{"n_experts": 20, "experts_per_token": 2, "normalize_top_k": true, "shared_expert_gate": true, "norm": "layernorm", "norm_eps": 1e-05, "beta1": 0.95, "beta2": 0.98, "decay_fraction": 0.787, "max_seq_len": 1024, "doc_mask": false, "train_tokens": 353800000, "max_steps": 10798, "dataset": "wikipedia_en"}
Below are experts of layer 4 (counted from 0) of a mixture-of-experts language model. Rows are named router (the router's row for the expert), up (a neuron's input weights, with its number), down (a neuron's output weights, with its number) and show model dimensions 192-287. Each number is 50 + 10 x the weight over its row's rms, rounded and kept within 0 to 99.
After each expert's rows: a language model's description of what the expert responds to. This comes from a sample of Wikipedia text that the model never trained on.

# expert 19
router:38 54 53 49 42 46 51 52 39 46 50 49 60 60 66 54 42 56 40 47 40 44 67 57 73 37 53 47 58 47 35 35 49 49 73 52 55 64 41 35 67 45 57 54 54 50 63 57 46 56 75 63 61 52 27 63 55 31 34 50 42 66 55 48 39 37 40 69 34 54 49 42 51 35 25 51 46 52 52 57 56 54 47 61 31 59 39 32 55 27 59 45 71 48 53 54
up0:48 42 37 42 53 63 58 55 49 54 53 54 45 51 62 52 41 38 35 54 57 39 53 54 63 42 31 47 56 50 58 47 44 70 69 52 39 38 49 40 34 47 65 42 64 64 36 50 52 52 71 60 59 61 41 46 50 35 58 48 49 46 59 52 55 42 50 47 50 35 43 52 44 68 42 70 33 45 70 59 53 65 35 60 50 55 72 41 29 60 51 49 62 35 45 47
down0:53 66 66 48 71 48 41 56 46 48 43 47 52 66 63 42 53 42 41 53 51 44 55 34 60 70 37 49 53 47 64 41 52 39 38 71 56 20 43 52 35 49 66 56 52 46 64 47 75 60 50 43 62 38 56 52 80 47 47 38 49 30 46 45 52 45 62 37 53 54 65 39 38 50 43 49 51 49 46 51 52 65 52 47 36 37 56 58 46 58 44 42 56 52 41 52
What it handles: Proper name pieces. Place names and surnames or their endings, such as York after New, Washington, Johnson, -sburg, -ingham.

# expert 15
router:55 55 57 64 43 56 70 33 44 65 42 56 57 68 54 52 57 37 50 51 36 47 46 60 42 55 49 48 39 36 60 19 54 51 55 49 55 57 45 45 49 39 53 48 60 50 59 41 56 56 47 40 54 52 51 58 60 48 72 35 60 54 56 64 45 45 37 47 48 51 46 34 41 61 63 32 43 54 53 52 39 32 49 53 59 55 68 55 48 59 56 43 58 41 21 58
up0:32 59 37 60 61 46 48 50 38 40 47 49 53 41 60 38 60 61 31 43 64 36 33 70 58 67 68 55 54 53 41 23 55 53 64 51 52 34 55 64 65 49 50 37 57 48 57 53 72 49 59 53 49 59 41 36 46 55 45 49 68 57 30 45 52 52 71 48 35 37 59 53 39 56 60 54 39 37 46 45 47 44 33 25 41 52 45 61 49 47 60 55 47 42 40 58
down0:39 54 29 68 67 41 38 51 51 26 53 49 44 42 54 35 69 54 45 55 54 58 46 54 39 38 49 56 43 66 51 37 47 63 65 51 39 23 50 58 27 49 47 49 39 51 71 60 54 43 34 56 42 37 41 28 51 47 55 43 46 62 36 44 55 42 44 63 43 51 42 53 51 62 49 53 45 42 59 48 56 52 71 49 45 59 45 54 59 49 72 60 48 55 57 75
What it handles: Brackets, symbols, non-Latin bytes. Opening parentheses, LaTeX braces, slashes, spaces and raw byte pieces of non-Latin scripts in formulas, coordinates and gene data.

# expert 17
router:51 53 54 56 48 41 79 38 35 52 32 57 41 41 36 51 54 53 42 49 51 36 67 56 77 49 49 45 28 48 37 47 43 40 51 57 52 39 48 35 48 74 46 40 35 49 50 58 41 45 52 40 48 63 53 43 59 63 44 37 40 53 54 47 47 74 43 49 60 50 60 41 53 54 56 55 37 55 43 49 65 52 54 60 47 52 56 45 57 44 33 52 58 46 51 54
up0:58 58 57 40 66 45 56 42 48 62 43 40 65 41 41 48 49 49 49 43 52 43 46 35 48 51 51 53 51 55 65 46 32 59 47 46 62 49 46 52 55 55 47 59 60 44 30 56 51 35 65 46 20 56 45 56 52 51 42 45 50 50 46 38 41 50 57 65 64 25 64 40 39 56 38 58 30 60 23 51 38 55 61 47 52 61 56 62 48 30 50 58 42 38 60 55
down0:57 51 51 49 49 63 41 42 35 41 40 45 39 48 39 53 35 49 68 42 76 58 52 25 53 47 38 51 63 64 71 33 52 39 47 39 58 43 64 58 40 48 54 47 42 59 43 86 37 44 30 65 62 58 37 53 59 58 49 55 51 43 60 52 51 39 49 59 38 49 50 58 39 65 61 50 52 51 51 45 54 39 57 48 44 56 53 71 49 34 69 36 35 63 51 53
What it handles: Verbs after subject. Main verbs and nouns right after a subject, such as was, began, located, population, finish, plus later pieces of scores and coordinates.

# expert 3
router:59 53 53 49 45 48 63 29 50 46 40 52 59 49 57 43 52 44 51 52 39 54 57 51 60 55 69 54 63 48 58 38 30 59 57 51 58 53 53 31 56 45 45 48 53 50 56 50 52 52 60 53 45 47 36 51 46 38 41 39 51 68 26 56 36 29 76 47 53 65 42 25 57 43 27 51 42 64 52 53 54 25 44 53 48 54 65 46 44 58 47 49 59 56 47 65
up0:58 41 59 51 56 61 47 61 46 64 43 42 58 36 64 66 37 44 53 62 52 38 38 39 43 50 28 48 60 63 39 56 31 51 48 49 76 60 48 40 58 57 58 51 44 23 67 43 60 55 47 39 53 57 64 20 54 31 64 58 51 45 48 36 45 57 62 65 54 53 52 68 36 38 53 50 46 45 56 53 65 46 30 69 56 59 47 48 55 62 36 46 42 49 48 53
down0:52 58 31 45 47 44 46 44 52 50 36 47 52 51 53 42 48 49 69 40 47 62 54 49 62 53 43 55 48 52 45 39 65 33 35 43 41 43 39 47 59 47 63 45 54 44 63 37 47 50 50 58 43 53 53 58 45 20 44 69 27 47 49 37 49 65 54 47 53 61 45 52 40 31 44 66 52 51 53 55 65 38 52 44 43 67 54 62 60 62 42 47 61 45 52 55
What it handles: Digits and word pieces. Middle digit groups inside long numbers, coordinates, dates and grid references, plus inner pieces of foreign words such as Eczacıbaşı, Hindemith.

# expert 10
router:60 60 58 45 50 43 54 46 61 51 43 46 58 46 50 46 40 34 62 58 37 56 55 62 49 61 62 44 51 57 38 40 48 60 52 52 49 36 57 38 51 50 62 42 61 47 56 53 51 65 57 35 48 59 43 65 42 45 66 26 52 65 38 45 41 43 52 55 55 61 42 29 58 55 43 43 46 52 43 51 57 51 49 53 54 40 62 53 48 38 36 49 53 50 65 85
up0:61 54 68 42 49 62 51 49 50 57 40 22 60 60 47 49 50 59 47 52 43 44 58 57 57 68 46 44 45 41 48 74 46 45 47 59 50 29 56 53 60 67 63 45 57 62 69 35 70 60 56 41 58 47 62 65 44 36 64 53 53 30 55 59 52 50 56 46 47 31 50 61 68 55 47 52 37 65 42 44 67 69 55 30 56 65 36 61 43 36 42 26 47 41 58 40
down0:46 60 63 28 64 49 54 49 35 64 56 49 51 57 45 53 67 37 59 39 44 43 58 51 47 48 60 58 41 44 43 52 49 54 49 79 60 41 53 40 50 59 56 53 60 39 52 47 45 62 41 42 56 54 44 39 57 45 49 62 54 35 44 61 49 39 53 24 49 66 50 33 38 55 53 44 22 46 53 61 59 32 37 30 60 47 54 49 60 27 58 37 54 37 49 63
What it handles: Sentence and field ends. Periods, closing parentheses, quotes and table pipes ending sentences, list items, citations or initials, as in John M. Stahl, (Amis people).

# expert 1
router:33 53 57 50 55 45 57 55 66 50 45 50 58 65 49 53 26 49 43 62 45 55 58 71 49 38 41 61 41 49 40 45 55 48 42 51 43 43 38 43 50 62 58 49 55 59 55 66 55 56 38 50 64 48 41 60 67 57 58 53 68 60 47 51 43 63 48 51 61 46 58 42 54 38 61 30 27 57 57 56 51 51 38 42 45 47 39 50 51 48 55 63 51 37 48 62
up0:44 44 27 50 31 43 54 44 44 51 59 36 48 67 59 66 43 40 36 78 45 54 38 53 48 66 47 51 53 37 41 45 52 38 46 36 46 41 59 66 53 54 52 46 41 64 66 61 56 47 60 54 68 59 53 37 47 61 58 56 24 59 60 26 65 72 33 53 44 48 51 56 72 38 43 50 43 47 44 49 75 41 47 54 43 49 70 61 54 62 62 39 50 46 48 68
down0:47 60 56 47 67 60 39 56 50 47 47 47 41 59 47 63 53 55 54 53 61 61 39 30 56 56 42 50 56 58 49 76 45 52 57 50 46 49 36 52 30 45 44 41 63 53 47 69 60 29 38 56 35 45 60 69 40 35 43 47 32 53 61 41 55 56 57 45 64 41 55 58 61 57 36 42 57 54 53 55 45 65 51 47 51 60 54 69 54 55 53 64 52 44 33 61
What it handles: Line breaks in structure. Line-break tokens ending infobox fields, table rows and paragraphs, often before section headings like ==Clubs== or - Seat:.

# expert 16
router:47 59 55 49 55 45 20 55 69 53 70 45 45 54 52 51 37 40 66 46 67 53 45 49 22 53 55 58 61 49 50 65 39 46 21 47 50 45 43 45 54 52 58 34 56 43 52 42 61 43 52 48 57 49 47 58 40 46 42 54 67 48 35 34 44 44 67 52 40 52 56 57 60 57 43 49 51 54 61 50 69 59 41 25 59 48 44 50 43 49 58 59 42 45 54 54
up0:42 45 53 41 55 52 40 63 52 54 64 41 44 59 46 54 39 45 50 76 51 49 50 62 40 61 58 47 44 25 42 29 51 54 47 42 52 48 43 50 48 40 48 52 54 29 44 71 43 72 48 39 46 41 70 36 63 63 49 66 53 51 47 50 56 56 42 35 27 49 54 55 66 44 64 34 47 49 38 36 51 50 54 56 49 61 56 61 26 73 62 48 59 55 51 56
down0:57 45 49 39 52 36 49 39 49 57 42 46 40 49 51 67 39 56 58 35 55 43 46 74 37 44 36 32 64 40 47 36 22 47 53 51 66 44 56 53 65 50 64 56 60 43 55 52 46 35 43 33 40 29 58 56 46 45 33 51 50 48 64 55 47 61 58 60 61 46 52 56 56 45 40 48 56 61 46 60 50 48 43 51 42 63 38 70 44 66 54 54 61 56 67 63
What it handles: Of and and. Connective words of, and, or, &, especially of linking a noun to its complement, as in end of, ideas of, made up of.

# expert 5
router:46 54 57 64 68 49 55 38 50 44 62 71 47 61 53 51 46 57 53 59 34 47 48 52 52 51 59 34 48 49 44 43 41 58 42 56 86 34 60 45 50 35 49 51 60 53 56 48 59 46 57 48 45 61 31 63 63 25 49 49 51 51 40 28 47 46 42 63 45 55 47 36 57 50 50 30 40 47 44 46 66 23 63 51 35 65 62 48 53 50 57 57 38 42 59 67
up0:45 48 45 66 62 64 38 50 50 53 56 54 40 33 54 66 54 41 46 37 61 53 53 66 46 47 63 59 65 59 51 59 57 48 51 59 63 47 55 46 49 38 49 51 49 55 57 67 67 45 57 34 46 60 38 61 72 59 54 57 44 49 29 45 30 58 54 44 47 49 53 61 42 53 75 67 60 55 33 49 62 42 53 55 65 57 40 50 44 48 67 64 72 52 49 46
down0:46 39 69 45 49 48 58 47 43 41 45 57 64 45 49 53 50 58 42 37 56 44 56 70 33 56 48 60 63 36 51 41 55 46 42 43 48 49 68 55 45 38 49 47 67 78 53 42 43 40 53 63 50 60 56 61 50 43 65 44 36 45 54 44 46 61 53 64 66 51 48 54 59 55 66 60 51 47 24 58 45 29 65 37 43 38 53 42 79 56 50 35 36 53 55 43
What it handles: Table cell separators. Pipe separators in table header rows such as Player | Position | School, plus semicolons, commas and suffixes like -ship, -ation.

# expert 12
router:41 64 56 66 42 54 75 24 36 61 59 46 35 64 40 54 42 44 47 39 64 33 57 58 53 50 49 60 43 51 51 45 40 36 41 51 49 65 46 47 58 69 57 44 41 51 51 53 50 44 47 59 67 43 57 50 65 67 30 53 41 57 57 52 49 62 53 59 50 54 66 43 51 57 37 47 35 69 56 38 70 52 56 58 43 59 69 44 53 43 66 49 52 68 34 55
up0:47 52 60 43 56 53 57 76 77 53 38 60 57 57 58 55 43 45 58 50 47 51 56 59 63 61 54 56 61 54 44 47 44 52 42 64 60 44 30 47 50 56 45 36 49 45 61 41 60 41 71 52 59 38 49 48 53 50 49 50 39 56 45 68 40 39 38 59 49 46 33 43 51 59 51 37 55 44 48 32 50 46 42 49 40 48 54 45 60 39 69 52 42 47 45 37
down0:51 67 43 46 50 34 38 39 54 60 58 69 43 39 45 49 50 57 46 33 49 72 46 48 61 57 78 49 61 51 48 48 46 55 75 55 60 29 48 38 50 50 66 43 46 45 60 46 50 56 40 49 52 52 56 33 61 34 57 44 54 30 52 34 58 67 35 49 51 53 64 50 49 59 70 43 58 61 52 55 70 64 48 64 41 62 65 61 55 29 42 52 55 36 55 48
What it handles: Clause-linking words. Relative and linking words introducing clauses (that, which, whom, where, but, and), plus sentence-final periods and heading or table delimiters.

# expert 4
router:54 44 56 61 43 53 45 46 60 59 45 66 56 59 58 53 44 49 48 55 38 47 52 55 35 42 63 47 36 56 56 28 56 52 59 52 50 47 47 41 61 42 64 56 60 41 61 33 73 53 60 48 64 72 39 57 45 44 68 47 40 53 44 37 37 57 52 65 37 42 55 54 45 63 44 32 53 51 68 46 52 40 47 51 48 63 51 44 38 64 48 64 53 35 38 40
up0:44 57 48 52 56 55 44 58 51 49 19 53 40 50 40 45 59 59 72 57 55 63 45 54 64 54 59 71 24 60 69 52 63 50 58 46 52 51 45 46 48 31 60 39 48 54 61 43 49 57 57 49 54 40 39 46 51 52 60 48 45 47 43 49 59 61 63 63 30 52 47 38 57 43 43 60 49 49 69 48 67 28 61 47 44 59 56 46 47 46 40 65 34 41 52 35
down0:59 57 57 63 75 49 64 78 48 65 56 57 36 41 50 34 45 56 41 43 53 46 48 58 33 62 36 51 44 61 54 41 50 51 47 45 52 52 33 61 49 51 42 57 50 47 57 42 49 59 35 40 46 25 45 57 48 44 58 62 66 73 45 52 48 46 40 53 58 34 54 55 55 46 69 33 59 55 37 62 39 59 39 52 56 56 57 62 43 58 53 61 54 41 49 44
What it handles: Capitalized name starts. Capitalized words and letters opening proper names, institutions and acronyms, such as National, School, Court, U, C, or New before York.

# expert 8
router:57 48 56 52 47 47 36 49 59 54 44 52 55 49 55 55 38 47 57 35 43 56 64 61 47 46 69 56 60 60 71 27 46 53 54 65 43 47 50 55 68 36 53 60 66 42 54 30 60 58 46 43 51 63 38 63 45 43 70 49 49 44 32 31 47 43 58 65 52 65 57 33 55 52 47 28 55 48 40 56 45 48 45 46 51 56 39 44 45 56 53 53 74 30 36 49
up0:53 62 52 64 46 41 44 51 48 50 54 37 52 49 29 62 69 31 56 34 64 57 37 55 60 45 48 50 57 60 46 39 39 48 55 30 39 42 47 40 42 41 63 51 59 56 46 48 53 35 60 59 61 54 51 50 42 39 52 40 38 49 49 34 35 52 49 69 53 55 68 31 47 64 50 62 41 50 52 39 44 33 56 65 48 44 44 24 42 55 48 25 55 21 45 53
down0:50 63 36 56 56 64 70 50 54 58 46 31 56 48 62 51 48 50 57 61 52 41 58 46 45 47 32 39 51 68 35 62 47 61 70 52 48 57 56 63 55 47 33 51 63 40 70 45 36 50 50 53 54 52 57 61 40 53 63 51 46 53 48 56 62 58 51 56 66 68 43 55 55 49 61 63 42 38 42 52 35 54 38 56 48 61 56 47 48 42 46 66 41 33 58 55
What it handles: Personal name pieces. Word pieces inside personal names, often foreign or surname starts (Le, La, de, Van, Al), plus hyphens in scores and compounds like 19-yard.